Weights of a small mixture-of-experts language model, trained from scratch on English Wikipedia.
Size: 9 layers, width 256, vocabulary 11098.
Experts: 96 GELU neurons an expert, a shared expert of 128 neurons.
Training: a variant of Adam for the experts, 614M tokens, 9369 steps.
Below are experts of layer 5 (counted from 0) of a mixture-of-experts language model. Rows are named router (the router's row for the expert), up (a neuron's input weights, with its number) and show model dimensions 128-255. Each number is 50 + 12 x the weight over its row's rms, rounded and kept within 0 to 99.
Before each expert's rows: a language model's description of what the expert responds to. This comes from a sample of Wikipedia text that the model never trained on.

# expert 2
Description: Name-final vowel endings
router:42 49 63 64 63 57 36 76 47 62 58 41 83 69 55 64 64 66 54 60 59 66 38 55 39 36 45 49 34 67 40 42 63 67 59 63 46 39 53 51 39 46 60 50 56 54 65 32 53 44 64 49 63 35 71 40 33 64 44 41 67 44 47 35 58 44 43 45 39 47 56 53 57 65 57 50 56 29 47 29 30 34 59 60 21 45 43 53 62 61 45 34 44 33 40 40 69 52 68 55 37 63 54 61 32 41 35 40 67 27 61 54 51 28 48 63 59 44 51 50 58 44 72 54 48 45 63 55
up0:31 53 50 62 48 58 38 52 51 39 60 52 57 39 43 68 47 47 17 42 39 47 58 36 52 75 64 33 45 43 66 43 34 40 44 41 35 55 60 45 65 30 46 54 37 50 50 53 45 32 68 55 72 38 60 50 64 48 44 28 41 50 66 67 33 61 48 53 62 74 65 41 35 57 42 48 49 58 76 56 57 44 58 51 47 40 56 37 47 62 36 68 63 50 49 65 43 63 54 48 43 50 51 20 58 67 51 63 46 66 46 38 44 50 43 42 51 30 71 61 57 57 54 71 56 58 50 47

# expert 38
Description: Plural and suffix endings
router:31 45 56 50 43 56 40 59 50 75 49 50 70 58 59 57 59 28 52 54 38 48 24 32 70 58 69 40 48 44 61 70 23 62 67 36 34 68 28 39 42 55 62 60 65 25 44 60 40 35 31 51 51 45 37 59 54 54 56 62 47 51 40 54 72 57 41 41 45 35 71 45 64 51 36 57 67 38 49 32 51 57 44 55 48 46 51 51 65 38 40 38 64 57 41 55 44 49 23 63 51 48 22 39 37 40 30 69 52 43 62 47 56 43 80 43 65 52 42 45 48 56 48 66 56 49 70 55
up0:44 47 67 49 42 58 62 52 67 45 41 45 44 26 68 47 79 61 26 25 44 70 50 53 72 34 45 68 50 69 78 69 34 49 53 58 51 46 45 38 56 21 41 44 58 59 39 69 58 48 50 48 48 34 48 50 57 59 48 58 65 62 52 68 58 80 45 44 57 61 41 29 32 70 57 39 46 48 55 58 75 39 60 51 64 30 56 23 41 44 46 41 24 65 69 58 82 42 51 35 49 47 74 54 53 63 51 44 46 44 61 43 44 58 51 40 55 67 63 45 42 26 51 48 53 40 50 56

# expert 28
Description: Verb suffix endings
router:24 42 58 49 23 77 26 67 38 52 36 44 43 63 58 52 38 35 63 34 29 37 38 40 63 63 68 46 53 52 43 43 47 50 42 40 41 53 43 44 62 37 40 65 63 42 41 41 41 38 50 65 53 61 39 69 39 47 48 77 42 41 66 28 54 49 69 40 57 51 47 57 67 44 60 25 56 56 59 48 46 48 40 62 50 55 31 60 67 52 50 72 58 41 43 53 50 40 46 58 50 68 55 45 52 53 49 75 49 34 72 45 61 39 41 52 21 30 28 41 71 52 61 58 42 52 62 38
up0:55 47 28 62 60 60 58 42 44 75 51 42 50 34 63 30 41 44 41 57 51 39 66 61 60 55 51 51 60 32 63 66 64 39 25 34 58 35 41 56 46 46 35 40 54 56 67 75 57 55 37 50 60 68 60 37 62 39 46 54 49 47 43 53 35 41 44 30 63 59 30 37 39 65 34 39 69 63 51 56 62 44 31 64 63 31 43 16 39 20 74 61 47 46 52 59 48 66 52 52 34 52 48 40 65 77 57 44 37 73 55 41 52 53 39 56 39 58 50 46 51 59 47 52 38 64 57 32

# expert 40
Description: Agent noun endings
router:60 43 65 60 50 65 31 50 36 54 48 55 62 42 37 63 48 46 64 49 44 56 41 26 76 46 47 40 62 50 68 69 69 75 47 30 35 59 36 44 64 55 50 66 45 71 30 43 56 25 45 47 46 44 37 53 55 59 39 56 31 45 27 56 35 52 52 61 59 72 52 31 67 27 47 42 59 45 48 48 45 59 53 56 33 61 38 66 70 56 44 35 47 53 53 58 30 72 26 42 54 49 34 46 31 61 35 73 36 61 56 69 53 44 54 55 47 35 70 56 41 77 61 56 38 40 71 57
up0:37 41 39 41 55 59 58 35 50 50 53 41 47 52 60 49 55 37 57 47 57 42 37 38 40 51 50 55 53 47 35 72 65 39 50 47 38 31 47 64 31 59 52 56 59 58 35 54 60 56 28 57 42 60 47 42 36 45 60 61 57 62 38 65 66 50 42 59 36 68 56 80 55 62 38 41 54 43 65 66 47 29 47 39 52 33 38 34 30 51 78 38 72 58 49 35 36 58 36 45 57 54 63 38 57 45 63 57 35 43 34 44 52 57 41 57 64 63 49 60 71 54 47 46 66 51 58 53

# expert 62
Description: Clause linking conjunctions
router:29 63 51 58 44 38 70 28 53 27 40 65 52 57 55 30 41 58 27 31 70 40 33 31 59 65 48 65 67 45 53 56 52 61 47 64 47 51 56 63 39 57 39 66 49 19 58 65 41 73 53 52 66 46 41 24 45 46 43 74 55 42 56 40 42 29 41 45 40 49 52 30 33 47 41 45 58 52 34 43 55 44 45 45 44 61 48 24 26 35 62 32 52 45 46 71 34 37 56 37 50 35 57 54 43 59 60 49 38 48 69 82 76 64 36 40 60 53 50 39 30 52 48 40 68 70 30 54
up0:47 64 45 33 36 56 37 39 66 44 63 42 39 68 42 47 36 56 36 70 39 44 51 55 32 41 52 39 32 50 15 62 53 51 26 41 59 52 31 29 97 48 35 53 41 54 26 56 54 51 59 70 58 53 63 59 44 79 69 54 61 54 47 39 45 55 56 66 59 51 57 40 53 47 54 47 53 29 50 52 43 44 52 49 61 50 48 53 49 53 71 52 51 33 61 44 58 51 43 52 47 60 52 49 65 53 32 72 41 40 39 43 47 41 61 54 54 75 54 50 51 54 66 76 21 36 69 51